python train.py --hidden_size=128 --n_experts=32 --d_expert=64 --d_shared_expert=0 --moe_layers=[1, 2, 3, 4, 5, 6, 7, 8, 9] --router_score="sigmoid" --normalize_top_k=true --routed_scale=2.5 --lr_router=0.000931 --norm="rmsnorm" --beta1=0.9
Below are experts of layer 3 (counted from 0) of a mixture-of-experts language model. Rows are named router (the router's row for the expert), up (a neuron's input weights, with its number) and show model dimensions 0-127. Each number is 128 + 32 x the weight over its row's rms, rounded and kept within 0 to 255. Numbers have three digits each.
Before each expert's rows: "mostly gets" lists some tokens that are sent to it at least half of the time. This comes from a sample of Wikipedia text that the model never trained on.

# expert 1
mostly gets: " ma", " Mc", " David", " Gra", "ko", "iya"
router:090170142166132129124153120108137099072063129157132104150147130096188142143079127151107108162198072125120112140156116163050123137104107076121118143142112104076161041120183137073122111150118117145190078117153093105171111194083173102140165152128128092152125145133078136161087120181058116089093117102143139148089117126167109184139119138181085138096139120133117121114209128169108135128126
up5:097121094096131093187087146135086105159051078198124094121164129127165156086115141117133082120103144175096110093175118146095060141081172102117138091109148107126131120100160145113129070133143144081108124075085146084113128118114126174127142114129102131060164108143109070159093107116093104138111082139109145136084167135143046145124129023170135119133108172111125161114151180158148141123070
up6:111089121148112155108113122080105120130076157149123080133132116119072093131035104111146109134134148132080141118155102242076206095144176133105135118160160094132138072129133174113160121127110125028159087097083155087148156126134138106159121192186169113093160179180125139177075146126138095107109129135116120091150103094112134152146121114130142160123094119122112105131177105153167171135100
up7:073072118142149081122102168171096144070115117149133135135141126143083082103080105128166124141160110185099127094162138080044162194138150108089154137203160098103178070107128089114158131117145144123100092131149127100139171107117162146164071088124172130076150203161090157121166107145095102108197163131150096121131140137125117115169134081161126139117088106102151082077134090166137113154084
up8:144148162121048103070139117090145122063163098119135139097141155171130127134166125094153163158140072139164145123110180145122086097115167110107137102109167135076108095175150126142062096173150143091124123120129080145105135134118145156096078197153201134176128131094150166102117154070112178088135156137187141074089082152130104094103144139149088194144100135129154113126182126161189151099183

# expert 16
mostly gets: " met", " ch", " Ar", " w", "Ch", " st"
router:141087154089120118126142132146098093150143146069091135103074133125186151111146151046150096122063137124180169157124112077138155142129144093100116148121114103094146185102138083148140148105123111106182109121134161158132089138145146120097126091139157118201099098087072093110097099127121164162098110101206141125066156192086178052050118124128153163139126144119167106115086179125077149143132
up0:124130153135080099164099136129122121187119092098111135044165149203155065153161170096161122157124153136138188105151151116126144156161167074103095100134096063171107136135175107130111101125126132147114135138148125140168223071100130150077119103115118113171121158041112068161105128154094164113150153100102089151087134144126171083105112099124104197158116114138180130121087157121081143141105
up1:110135216147130062148113082128133082163174087097155194099156090117158158059124137120141130148130163139140144128083128105118144131138125091143131108120180086099114153148203172153121142098136177107135086123143144151115182157156146122153101108115171108159174139200155154118152136120060171080101115110120096125087125114077123167138112178102155137150143245111127155139110176155126175158133
up2:176120126162176126132136167133075129143164119140185137113065162130150105103120165165096185125088078064089132132129148110092160158101147086107071116106085085112071138080137189172129139141128161114170074128184107111141126137122189086121130057135114112118046093120110127133119090103156174125172128114171072092136120164135156124050128099126143128113111148170164100112110148115193094168131
up3:126140156051132139100080182124180081147151134126114163073115101087114135085143128056080145189111101096140134177086177151193145167132080151081090096098151133146105124114145143203129116182121111101136124114159092167070111094193162139134147124117132155081117172105110114087161142094160124150090096156120147097092122118176189160129150153124167128171072115160117136099089186129159110120134

# expert 23
mostly gets: " |", " were", " the", "|", " are", " been"
router:130083173130179138117178133145045149124086138140137066119197086055147118095144105151143148142088137158202122137178102188114116130177154203094078158137143135058133149117142136122152123150164112160186117129153101141094118106130104196160124160141144127141093125091089132136136106085126080156101129172159136146142177113140128173118086144154109084188187142133167121125113113121122150187080
up2:145161161178111128138097103117083141125133152102119069075094116150144047077133096125090037177153087132087099124095134110140087153089146156068094091108111170169146087102134080119132088144126172096122108133142178125078122182121122133116071085126139120148131189118087081167175110065086160163159145136161065148109101080108098155103160123135143126162120131093119113074112126137090113164166
up3:135196137138109121118090122153069140118090134090156107135101048102138098103151120144161087143123142078181168091158140148078165088127141107125082150133117116126097128164128101204148177144077122152098148096142152089106150154146137105136092139179108138180150178191157213146118159037150132173139094177141100131128180137118114139172126172177117167120207127129148105115152175106133131110115
up4:114138136129134102213176184080039148184100099107217134143204105135152120110143167137151161120131148161147075147136124167126110181188095101114128111152158141158165152114146115119119130087113114113112148154171077118158119179141202110110175136134080150097135145114106106150111134112096151138107115120132112148147110092166138138174057096161102138141124031157098149139171144129139175160101
up5:221165123182109114136158191103143161129146076167129140116158143102079093146122114155109109124131134091129129129085115159141091148175111129122058139104134084164109162153128153085119060180045104136106135149119168100152113176076143157150111118137169120112184144104119165122137159074062148123076107119124111096179094098121120162161110149084064152160125122205135101107179083161129119132156

# expert 15
mostly gets: " from", "),", "=", " while", "The", " the"
router:092134142120086029167153154096076242113068069097102144123143122145082131135129076130141148172107124117130137084158111159111118167157135103115086121099150163146111085117114137102100130132100114175118109128137129107086117161163108114078032197189147158138110158120122125175204106087088190121179096147143158133132149114112132156101136139149137119122167160133120139137188132141145113147102
up7:126130154114101169144099155110178112104125121112118149173157087101127150138139134184138126160121157089131053085086104203086093091190091115111108054142148180112117172094154115130120096090115070145124054161109130134145085128153085109124111074192133137103107157095171181195080106131161097140143107117058089142114152189103092136156169083170109109133163088138116090104126138121141133102130
up8:103159122070155174154103086103027130161152061158156177154103164123113104126140112135114170131194136125072141134165112053113152083139111111120094129150156134164148061121114169101140120161147118061140091114104118099124176085114135114133126112123131170152122057128138143103135120131144198106128118152115166120096091124111188145104114093152075161152142130093191147117184084149204098123102
up9:199129134070127072109146135135120096100166119072135188102090108085107185142124149078121106211122112083134123167145109053103113179120113182143152126103142129097148165140120142133108125126127155090107135129181110134075134084090132075170086112109069160147130131125200095085197138137099115115156119099170125083101135113093127132157090162136116090121140196164131088143138109131095050116165
up10:112118152128157126220082139152093119144116149100125153120145109138119138167160092047144142156125057088114177175143093184110113117085120064149171110130141151109079110069111115155121144174113130156127129146119158083132109137111101072084111122123100158084080131159064085207092121077133186156184151099160129098162173131130102124094091094144138111144134142169173157186156131111106106092107

# expert 7
mostly gets: " (19", " all", " $", " this", " used", " only"
router:137110038182134187117105161099156113153150146163117128134123085109126132135087110136095126128104160148133077141132126091123157145055096122137049135115075101146147134151109128136066153124118154081157151124133150135184149193116147128146087150090113191124122127137219213122126132143099102104124105139093159119113117155171125199131135124203135162145197104107103149119147075129145126205159
up0:097087142178124148147132210177127138151105119126182165045066074113102151147184116178097083103102111152099159121124171121128140151129110118138061111160155117168150132116136066168105120180129121130149168153152126133140141134152193163149059144160133188149117175131140102096118180144042131093136098144115152114139135087080129144104079138075080188128139107141151135139080154152148156121103
up1:113124092093122146146110160097132217186144121100145223083072108105136090120145130111100110136115144149117092124143151135172131149100109121194121085102089114135071089118153155128131148148190150092095200166159115088114177113128137130127134109078146136171083107158115177107063147101098121126064112104140150096119088076088142076183114158104137120149120153147178126097118118102090076187168
up2:124136127188144107165088182102121147127164093143115167037112110147142119155076173141096125096069131137091123150121111128128126095142091126100090084040129114138196162143101180150173163106096198144178103118117119152135120127109159057144137094147146110157142123161111155122134123081139133106182118114075118090125164117151098170099195150157135105145107141092104125051104149139143217104156
up3:098103103117148113097100082114113114134178079159153100116065081142138153133170110180014053147074101168165110132124106145142126170118158101181146155147119139123101151096100105150150104149109141135146123087154150105096159172192119109106109144139130110112103146144171128130143159170102095120205136149066130107096111127105110213144152111176177152138101067122152150110076101092156118134074

# expert 18
mostly gets: " was", " became", " began", " including", "After", "In"
router:117057144146149158136068115090142115118140106119087157218175083099080092151112099102164161118104125120092152122141157063179044117182109130093193164155106134202089163131138145137109140087166104121109126125129124103137128161135119182161132126134140146106126050098160092150147120106103161163185121104094148131124181104089170099132169127109117111108149188088151138163131181114152189132139
up12:115091118132160154206088126128140156119057091137139101160139097129118104056117118107177138151149106151131102075112155106098119156199106157089073127094098119162111104129103118208174089091120143082117103058124177206116075187157137084177089138145150139096119085106155154144085095099109155155128151106153152040120110099158173129130121146098157163122146145146149092135110145102103128132163
up13:126056105113118130127057146147157145119121132083111129136148190120101132135144079035173143157147122120132085118114130158111100085128111145108118111133085128103063103156154194146121168137139055153133162094067128095103140125128096166125045159137156168068136108088154102190154102130140144145122107130151152060116168116111152133105188168149100127132158139161137209104182153103181153111123
up14:091146191096104192137068141122042125163153114132106114131109127097150121136059130130164155135116086141125108117123089124153107089115127137132104113087139109176141185131169152165111091082194141081102087153007077107158093140105076110116097183123142119133173112119139173133125115138129153135182176136130099103121139118125173159106151098181129169163137128151136130156155155112154142036148
up15:121120113104143181168100111146076119124082122126133122142137096143074084161144131105101108122055084134114142129118151098141174164131135094063138139145115099138098171119174143159177030122098147107084117121118164025150111116135122123153107119115165089161175073142112138100128051119160107099156119188116183117076151085066158078091165135139090133093112096128082140118151125149130183146097

# expert 0
mostly gets: " was", " is", " were", " one", " are", " his"
router:132177116117157118122089138154124112112115115110115133144164181099095135217134114157139123116151181165156158139070121142187123128142124111100097140179155172092127074123161172120171149150147164176146116175172145195131120112163101118158052169154137104079178072143136128173136165125136076120154163108194141133148159093050129140091136065134115139146131126152104132149088083083202082155130
up0:067137132164104093133006138138079109159120084116116122179153162158057144173120117144127085134159107124071129129111117145132177130169176092126094118177203152066110147120163107165112159167114154095173141069151109130127118103064126107160089153177127103094107148128149108144180152119122143118199123062182129153088176112105095138121136116125123155144103108136110136169126120109162092153156
up1:141101121109115151163099135158107093156115107090171155112168179092096127150128065096092133183143099100110143093085137100114139123176126094113131098122132148164124174098171201077212109139131140105158112121126111121112135111189168147108105124108134145122166148104212088086165131174137071122131125103139162153094126218122093159123100104061077103166152154191150099144153051115125107141149
up2:121141121153070134115095231155151138098119069194155148083157140113146043154070182087105113133174137154140109129091134156108176093093123126062136168097145099141103122080112165158139072170131114143132150113170109157147140079087129076097135142088123112109105127120120064113093131159128140189125141098179078154138137148144117112139141153107145136129109133128098150186085115105118039139078
up3:116131162145092130191185126169117138114132087129092112118167133130097126161121134114210132131125163093131146102052101112104094084154163162088129120150162099123123106148171177129144121163113139044127136144209118108117136134195140154117128070048096137108173142142140100135132086221136131117170091178111112113096109152149173118106143112074054162151100132134111130178137097087139135075131

# expert 30
mostly gets: " pre", " re", " late", " early", "In", "qui"
router:165121161135127163099132183083198095111098086143052106134092165088146123078115080225139156101081129170180152132163165140138188113171105156165100081106148174177116155146106169159074121088121120151114085185063119153149053082148110161144133098145157117117150136162156103128102106111092113112102139119116117146120088108125102127131111159106113101156096064162137128155147096099167116132159
up0:115137177119130090136144168147121107104112128139159093121121115159098088144123097100124170096083105063123111071072139158059141090083110134136118110154162102140118139134165145131139039098083099105105131090118110153133055178169171142136114113117178040128135132104145088118148129116089094127160099096066129145174155193173113098067186155127044105138075089148130111116157120124163111109124
up1:108119125106138139138153137093136124123156121127119120048127086092100189083100072142147156161097140168151130075127123146118160079153184217108139085183198116138114096190131143149115165099126171051152093134147087108178108101132176116120140147150220134098135157155162141086114124110135128111193109172075135100138119134123143160121124138128156096066104060150154104165112115093142113169114
up2:109177085134070138195145109129134108163108073191110125136219138088165196120082071162085112142139120189136115145126158115096148180142167112168144120166173080114087105108143156093154112139122178079132141173098129096125065140105118102150078115149126099149104173134167142141141127100144113108173095147111169152120069146142094082173069094179111150091131118088129103132108131089146165119170
up3:120128134136147144121102191122134094124126133154089146127100088100129086123113108125101120154076157118150214121168101143076141108128160136141142016099168206179114110122113100129117148112089123102134169177071134130098082105164141132133160148094083145108089124132159093072108144098118181143163123147131112101168167169099174102095165112128115161207119054139165098081166153096176100154131

# expert 21
mostly gets: " T", " G", " K", " S", " R", " C"
router:076160064091145155154167095131080063166143144112175124120129121111158163065148095074067085079099132114140136097120155087110118101158168128101123160144198131108165127142143097162131072086092134115122190107096133112139148134130099045094149069140102164153149093080130139086112147139145074154096098147156139118113143126095157057126151130161163203129140154169115131144095105111064126114161
up5:098141098150138100126133128109117188184130152142176109135135179150206192089083088046111123107103138093091173132077095178128116122175139171109146139167123129124153133112151066151105101148120122077118149139106063134192099153105134082134131037183163146078125141087135049109142126105159079118134134168093141151126088141178153101117149152164140135171155158130094134120179111121153134149115
up6:073075163128093133137127068119093125159119100087061186095091107159142099118100148097115027075097109150125116095076156152077153105154110107098164177126120102157146135107105151121117073161123116087123209134104155111107141183088092076114123086101180173171147134140144155101100168131150173132122095136131161120114121133077181118126113130155167173136174173149125096169128130098073133162103
up7:147162063089112152214182112130105231153103176096152134147109123109178088100115133099128146118201137129141127136125103111142088149131183104108073151160138184143115135119190122073147100120162086205171093164122123109161123147159080101085105160118141155163111113092118171135143182128105087078113087077136137153163152095138097151105146110092163126133116157136112151090069118152129132162094
up8:076163129119074148161119132103118061134155138105138160124074149112142124120155061116118116078147111134151105113132166087127115135076171131120068107046166125155086093078104062155161129157133111127207161135138158107169117061169142104139126129149120185095183143136148101132084194099152117132103059134116114180137110113074089126101155122099085121176088120161091129181141119123131094086093

# expert 22
mostly gets: " people", " player", " had", " area", "ities", "aged"
router:201161105101160106169164147129160184133127131125080140152046122153113155073151176152137136096136094044144103156159104152119093157143151175160146140121030160135112141152109095123124147181116087134137081122168081111133176116102116159155072104125104123111097117110132072141121200157156148090112164099154138112158194170163104123145157171129144111136129152138129152103067153112161084177091
up9:171177089129117145175134141162158199103193164132102094133059169187085109088126111104077129161131131188141119161058109152118110068078126173064153123140108108159069136156168114133129071122139117169150146114124124145151129136123103151113137185143128150170105084105173134129087183121129163115158121129150111090134166126136105172190175162193083143117139128133143139091172163099166101099088
up10:161123064152154073201160158140115110104116124129150138130160109145143152104117125127121103166106121095120141076108126107105148108054139091108149111124098202089111085096113097154206125134103067079085115148083155116193177122189118144121119141093097132141115173096057097167122145170091076115129110165140133153126145165130115123153177163085103102165132209126066116134080091148159140146096
up11:121179133140118104135178132124091081126122118104142119124126143136172153116135126074129150103095136103084128154173125191109151129170200158130097126077130113169136158122114168095150146135102107124164156114172142146100157115133193180227146119116135096138156158107089060110026119114062161174075140162128143126088078130190115156128170131099135149117077148150101169139088144174096111163086
up12:171055127153124182137138148127112171103174155139127150131098141103164126124174121126110153113113128090147116122098114099048157145128170125031201117097183128155095118090130162150130195168089102134177096159139097122157185152153097168137065090075108208137133127100092095145151166134108105131116144132112174054129151149089142138152170147157142168131100109090119165169111110146097105097162

# expert 3
mostly gets: " work", " team", " film", " season", " University", " area"
router:141135078135110167149144144116124101134077114153148104129124081133119094117183111138133117172111075064123106162132135158063115160115110171123121146148080168173143117105119122042151136085110118141089100121170070139098164146158104137135172125091091044122177117116215178056119128137159119151149182144144095120147148122171140075153066149118148142179141170121119133141121174078155106069173
up0:119152163141126120062124120128036115152077106089138145141109096136110103159133120116108122176117099090118087165110122131118129167086070094151127078102125157120186121134152122147097124090133202113138134127121150128074220145182154173156188141163133112124208186145152142140088161115130156193133121138104109044089141128129127139106069183107127109192164085109119104129130149080099115131141
up1:167119106163191161193132118087162109128107118125135147175148112133171126140148166151101132139112091111095141178110155195061116157162108159096141121141147150108043137121149150160174120110067075156090092149143091106126136170132220129129110135101065122134154193101147101122185112134047165163105115172114119116146087056108125089141135120137093195142119125154124114083101117095148119156111
up2:092148143133163088131161084130151192102092104135114137119142124156048111159157086124131133182049119145126104097127172181107113141078180136075160126128121113123123093157114104112152105099087100097126109211134170093103196115101114117157128137079147166121149141098174182074107143102124199094111148096081096093115144148149177163132080120158100179162124198172138135140089165111149155103106
up3:080126098135108164146129114114077098119150117157104071134114082180071077107080133185173140166105136085094080123187138140064161158137136127147112131136099185166140126167072120141089093104109138092128124117126105126133154126188129114132098136152072105107194196157200171133168104140153102126188140120049081122143150131142114101135145080074153154154159102105110118179141137109188137096133

# expert 27
mostly gets: " h", " T", " tr", " wh", " Th", " sp"
router:123088191141122123178112089161114115184193153132141074081097117086133083053205137126138114098152104170162117109158100146105155088124126101169106155134153099131080146145155122142111111163146157139134134088115156119091076109134143132078158136161155179132131145100110039135108158104197113166189162132114118137066136144185138106102072091143109135086137103113172140098079087125092149073123
up0:103132194167070130185140054144150132096144082097122173127109109076086146068158085097125102150172158183144148109084130104132180125134170116085101144168138140129138209102126139151168140122048110066094145125155105151100199142136136192077118148082100131117143175122151118092134107102136092147117134150129116102069150078183166126115098105111134074148086127156131174135139126144133147083152
up1:113188144030056096173142108151197112116170151155134109099115102106147085098083071142124168166146096100162099083133130116136155107105151141128175123176182088141089152171101145107152127165072113195119116107144138131125183092118162157113169140118132170135096110123146079146154099130115079153172107190073123111070111099165115183182162127145126123111122124130173195100134122145111128115150
up2:146106158124102161172088143125184128106097093073144114108088110152091087103153164108091139091156112148128084101153156143139098156134114089148194154104085156117145102160144089186172132173091147131138171098175147222068146173148147116152120103160158054178139146139107125192130042131126077141122095113115098089101126100111162093069127150105153156119139145154153152107111122151081103179091
up3:180113085162092111207093103128098127135096151101166136105090111108134211112113181132107133161149071129217103101110116110104166105160157174139081098153128110121108135084129180125148138085072146105072104083078123165051141070159163157125109159203190076171119146137165137099113125164112091125126120138139128116146154124132151105130140091091130094081155104168156151123089123121166152123153

# expert 29
mostly gets: ").", " two", " 25", " 11", " 30", "50"
router:143163129113114116108179151056183181163189148107192144156098080180126175170130104137107159212182186111114175124104175123129113153128114168150142130155089079164111096079144111142160144135135185095098137169084134129213130128130137097139168128134101176089119118102149100113093120140143132141098157144180130119148042151123098130127099110117138097128085079067132105159118158171105106133115
up9:139097130175171131196146107153098181106132084115219191095118106124107153119119187087133143202129114152159082137129119183147133103110126160109136130173176104133109125086162094059162093143087155110090188166135115157094126133128108089103129123056147147155125108137104108139151080142135169174118147144143150134084100167129118169179136151180104081143120160079100119167073109059153154145121
up10:064117092171108070161107125062127111101117128075120125108113064165116128120147125136100130160148171148069175122128120163152151106131160123129110129105060124116156154103076110120129101131120154158212120129061148160203117068122132117086144167099105163065116108108133122136173070131142124103180136123147080113161152096167092088142181120141104107184094112162175127155132130105092193163073
up11:081107141132171108094099157127106175119169128134203160126131170174100133182130093136123115180089165183125151127142152162162139152151119087141111187147128102102111111155137095168166112180112144103135145162128119099122151092183183112142162131116122181145118214119203107102128100149155114125146133160098075123114122127159106013094176171159112119209135068151134145170118152152132118140129
up12:106184071139117148089080121128161198158153175103157141139105193121072159150143148095091158186120115144086113070122177130128107126105169141111107118164117058111118076085122155147151113133079117108112159137068164142130131150164149111151172093079173150067114123118143160097096190079140096135124176164157099069095073083108168137163132152165156153148095139112104182154151136173139142142112

# expert 14
mostly gets: " ", " six", "te", " 18", " 30", "–19"
router:110131150068131138153147131154113104129145152141147084110120125140152100135147129159141089134069151093076132101096195112125133113139074112130132116149180095088166141099153097152114175058103099093151154090062149098168104139129168135115158153134115149124125090102073154133099106129116114229109097143172131086118054104094096124209116191147155094073111095080175150108064168102108160155141
up0:119179117154111076191165161111093089151108141149169139129146203129079097096160186103135158137119088079088093112145176174085112142146082170164133120104156148177150113146152095153109161079094142057066145121153165106144150144111108123157094130171156135151107170082117125197067146174136077126137134170106080160098154117149193106157132137153170160124086125096150100115095116169091152130142
up1:107149134153153033141145098134106096129061051082110142127142150126149092104060136200106105147139100099131097120103148123104119139197161127114081098126126079160147154144114170133127158129111122115108149087055129040206125105130122122110121154114113138110126104125125066160114166161099105166169099174165102126111111148124098083209115162099124105096112153134144163114077142140157175143075
up2:124122156072107053139105141129099157160157118151124107108131164105111096111121144124081101159082174080092121097159131203125091158129087184133145117087169107136133117144136100152153201114113126074167124135158157069142131118137102134111084190176107170105143135086130154204132123141172143181167095129159082145119075148123162174154095131148163146136190185045178161127096153112107112121113
up3:090108099114149139153088126129111083106168162131125132152103102163142174121152097168091103174149076123106097122157169166120137112122061098089124110088196157142081103139118142154124155191161100106156113169091148104121143123195127109111116166120133095100171195091127127165179064079113132167174152141126162194120085108105056133161195148101114125078148163135107114056080153131090101135141

# expert 4
mostly gets: " (", "–", " (19", "/", " or", "–1"
router:130189176150149177164061091191135118121058145134071127135108135166159080156172164092185137107151158124113138144132172106130118121110095093053137106111083181159150117138097142101153140156133126111110112172157195166126108136180178123133137100156074149157123104158169149114100146162124125105161112159122084102158110161066059162117162106083091091172078108153120112111112117181135117107179
up7:073158073049103140137084161126137144078126100130120116170119171174085111111075086071122180181122094123121103123101157193145044166094146121114104090145127172179141193085099114171095106135137114125163131079105157112145126112118121169146136125134116105077149156119143142135092145095090116099113104170139148122139061125101097160124139100128075195165090177162118165117152094104136090066114
up8:107106136140122091178123110179105111141126099179138146126112071132174065156118089151149104067150119152124121148118146166120148152118125103138095176124131122093126167123143136151175067223107122090100075155153179153171137170119128114126115096168109168159134165111162123133097136177150129100219129081129071103130114121095116149131181134183082108178161116099147098119088216118132119052155
up9:159180163133140132141063207152093178128189156128108166153083066083150125154111109156108151149139087153113101160137125142096129108169156201138123171148174171143152162126164109098146147101117130157092160127169146157164100107175140091116123105162126192144159069150129099099111167095135148116127123148068084096119137129123167123160117060098230164117113149133123068073114133090097132126113
up10:128191107117063154173111119165075091084112116125121119187125097099148154105179159166172104130073073124103126154099094129106125120096154112103116042088138136127167118118136101140114125089152158146121130158165162126152129169117182116104172114105106107087206189141113129150111104171070120143186069093104160094175097128120109159093133157131104140153126175164083158175182130155095129124196

# expert 26
mostly gets: " Da", " Pi", " Ri", "chi", " Ni", " Ke"
router:121122129161142161123089124144148062155237133158142172111095115121174107151116158051080105122153092146149124105111143107110146139094135139144149090140118112123108160146153141163148097147121170027136150097113103115158146081116104139154160058072149114101158150160130140136061141155149096158118124145080069099038115160114142128182157120116136194136138096161144057075109121116137154143140
up0:145093144103056132122125119114111055053145101163153129156146106091130116124102098100084190131067148115095144093065164131109097118136137115116143131135153102175108164079085212101120092152078137110109135081074081053120077097156075148116081148123121158105130140072136089146068158141119121095072120137114132132148087085113109135172101147101111132105148171108141087082136094125154140096076
up1:142109126067132112123136129139138075172231088123139179055133160136122132176125165099093107140208171129120122177099146111140124135106174103105125136177123113084124146132098076144110106171126134126133109095105071078116146144143180197152106143159151164057150122112173107188090144133071140159090108120114078091119093097090144154098112130106188128093137137136124082093115113169141161141070
up2:155098089136156055159122141124121078118142085154137132113109107173146138169157079088072147133120062118129151077126085129107142131158090126092120079130128132058126131056137163149093072128108072152194124094146150132166064095151148174099131087073148167128160125152147134165099121145137165119163178165096068103098152129096118152157158122149169076107151128163134098082141065155100133195145
up3:081175165163136126149139155136085125129116174169103111185104090138124060127111159108125125121134152093131045129103095146159139106116162067143076139109069156132145129190143125110106082100120209121104112135034158100168171126182128162112114139165061177107114169192147135144152095095120114157094122131126082137062104152108115126131096127135115145114126155126100147142222073135116122120105

# expert 8
mostly gets: "\n", "==", "===", " his", " ==", " her"
router:135057126161077144108110149135136103058111180145059106112105146188135094141122125130151138099166134108127189126128148128149153074119145112139155131072116106169132092139129090141137081099126106132102084109133118192143098131158146081168054147108154144102152183136147167117191169035146134106132204109121113140124117137170182149117134162126176139074118078088118166113131163113133182174077
up9:089177115184120120219149133129100127119089162131132150201091144160150110118124107207135092118182122099102148138146159086095130107116137075034045095112104137122120124164124109163158057155137126147113144168176136126151103197098106214139133068133151130097113127105140115127170112121113169111157170074093096116143134101117160123100108139137127150164128059113146117156135152094106172115128
up10:147134183104088132099139170170127174100101133127149163112114123151067072102078098156147154162095121109170128100105143103127206102089095146091111139095117127182130094138117121139170128151117107113125116148139173142133128168191173126062062136149185099082127198107152144146143095117039096127154076116063110091182074110144123130093142119135214136129134146099167157157110109142120133155160
up11:089117125161083151119070166149158144080144132157099164048069090196127096136179139127094162131093130089159171117121156175137139086154153179120097092161065139099138088176102138176195120160080109134124132111059141132119134140206128108141099150102086139110147214082112139107146125127133188162170150136105132118119099138114125103119144106112153164075074111104124074159137100124121155158118
up12:054095086110106098137133142119144116092098115142098147139140168174137162128109112105090130162105179139123122157104139140118111145173157138154199167126160142168097147184145095214104091154141124121114171116140129208115155181189117139126077165142112117098166163079116168165161140147074109092201093205067141139111097125119129185148121132148159118110149087134099094137082124069150076142132

# expert 20
mostly gets: " con", " se", " comp", " O", " su", " Po"
router:110132185137149130129097135078151127147161157132119145073092126126215162128124130160066159098068101156085191119122110109091150168142100083118140105157184078066158103120122150119192127200147090140122107062170133116143179107113107155111126129147129092103046128124095147165144098121146144136139134149058114122118122127124105136182143090121088126074053097185147105108108104084130099114166
up5:139127128112098143139147150080134119168181152134203127139034121131165124198159153114113122104109079124144111129127094123103129188164105109180126102114160110133139115120122135152173117157043193088111089132105160096139125165205146157118121119144137110215094137114124123153168075127152125126083171113099156125161132141101072207127105126129118116096182092130122060078094087081115150126142
up6:131061144128107181191127123115154136185123157089134127099116058090145189128136117103110134130129135151110134137119110040115092166168177143142108110088142092137058117150161117134114106126069134105029134177134096137132131137105130124142114163126197164164108154137136117169117090162119121157137070104082081114062160116127152129109188093097144149084108081177122175137166155126188101115100
up7:128144130189105064164153101135139075133112114107088133188062124147101083126149097117124149117127180092117112125145106077085175150174092139135048103138092120125186166119145056152204135189072142114105126110135113122143105182192137136150132165147172132106105199092156150151159133093099125123116121137134054134082108106115129132123152043121072126129156119120094112100170154090131130137132
up8:129123137143092161119142098150141163134189088054116131129168112146145149098107090095123177170136086155163119123140124119099131189128079180127086076093147075063092111127155130177130145133100102131058145152157152142176112150087078127148109165169123135138140146145175098175158128164132079126136139125112186130138133132172110183220232126096121100129148134167142121148062151145147154097145

# expert 13
mostly gets: "ri", "vi", "li", " pre", " dis", "gi"
router:105076178124131143116122143186120123148129115070136105132194136150156128140126152178137158082110114098116132137108144141151206098110119118104120060118182169115135161059135101169115130175124175132120133151103180108176132126122109139057178148082118105096099129149112141126131205211121172122115103137083126144076138100171102177129118067094166103123186107123125110179154157145100056117177
up12:136106157165147121150076082105111130114123106162137192197140078133177152173093056174119078126152104148159165150130160127102121132093110140159127097111140127087057123144141179153153066125123153169125118106122122140164112155132125139103171205136185051153061139146100079106095140118144132130140099144075075102103110118135119176137177121163155123146171075083131140139123106040084133131128
up13:111111213102140123143126126083110162153111103141123114143177120171108093153117132107097139142125097126102138136057133116160138068164151109114112118098192110118137140101223127147122067092150183141159142114086056074203126154156111111172092127108152112098128136137110119146138116177147155155121162107083094140130177075192071113149134084074117091128149113171099189124170107139112071109085
up14:124099131138060118136125167123155145121115155114150170078125124154161122190137122092129112164148157116137080118090145149114155112142181141123152142147191134123163201115091061155095176144093141058117096133142163167126190084137124185109067120167209130128068083086135074176183170112109168161100113104125166093081114098208091104129120139150132127091150108109137127142140119088107117154106
up15:144143148157157073120178095163104166130116063133132156198150043139091073147149114157151164175163105073116148145124097132120160132106108129147131126092242105118111134086113127148144056190113117107158119122150091140199140159163087110107114097070153118135085125111101136163126111143069147098110115124135137174113140138141154130136128072110170109151161132099173130088177186143102092082133

# expert 11
mostly gets: " where", " over", " until", " that", " under", " like"
router:151112067161171131140091161129180148084144097147093156123120164165188098116117082152114223095140129054092081200132105143168161137100159105140127139125107092097172093134115152118109138138156123082138181112172155141101086075102078207139167103136167154182100184151119126145129178132116158109116094121092120122161110124123107088102176160102101052098108108181109133099120147106123131136139
up7:122136102221161151145069136089173159161145078157111195107089090142152123145124083112132146154142140115166111115140150130099139074132163116148166117098115126119175136098086161146147087101106148088174127131178104186110151120135114094194109188140118118142160109150119066138119152078086202098165093147125131081135135087110116125096128067121080116160156148175139070121143184139156152064183
up8:114165119151060129165076082211102125122232131123136123171084095187139147181127101118093103104179148105121106125138113195158142078148127128145101076107137095105153127115126103108123127145148132111152075113169106152128142110111110133160114135147143165108127142146093115113120109121085130188185093128136108107116108135122082186163192122120120088042177137131145115086077102125064170190107
up9:102128096101078069158080177173109175095178115100120110127119151146171068099115105078118140177150133152092070153145190132172109110078148173166136128133123145137139186165116155179132124123169173172107164115104126139072115103142115137144132139130164073104142161142147102143066172073114138069151087117064202119108115199133135120162195128161116140109108154160154134132080104131119158093124
up10:111133110110158103095083136122154189146137112107141140126129161157157061106101082126112161118116175132074099164117129191157107182130130074174127062117080107070126105156139123124128165154085126078121111140174093086093138107162112104124167099136103156116105174108118052125066128125109144116140139147060081132163143148204131082053172176141090143157097109160092131145080134067155102133139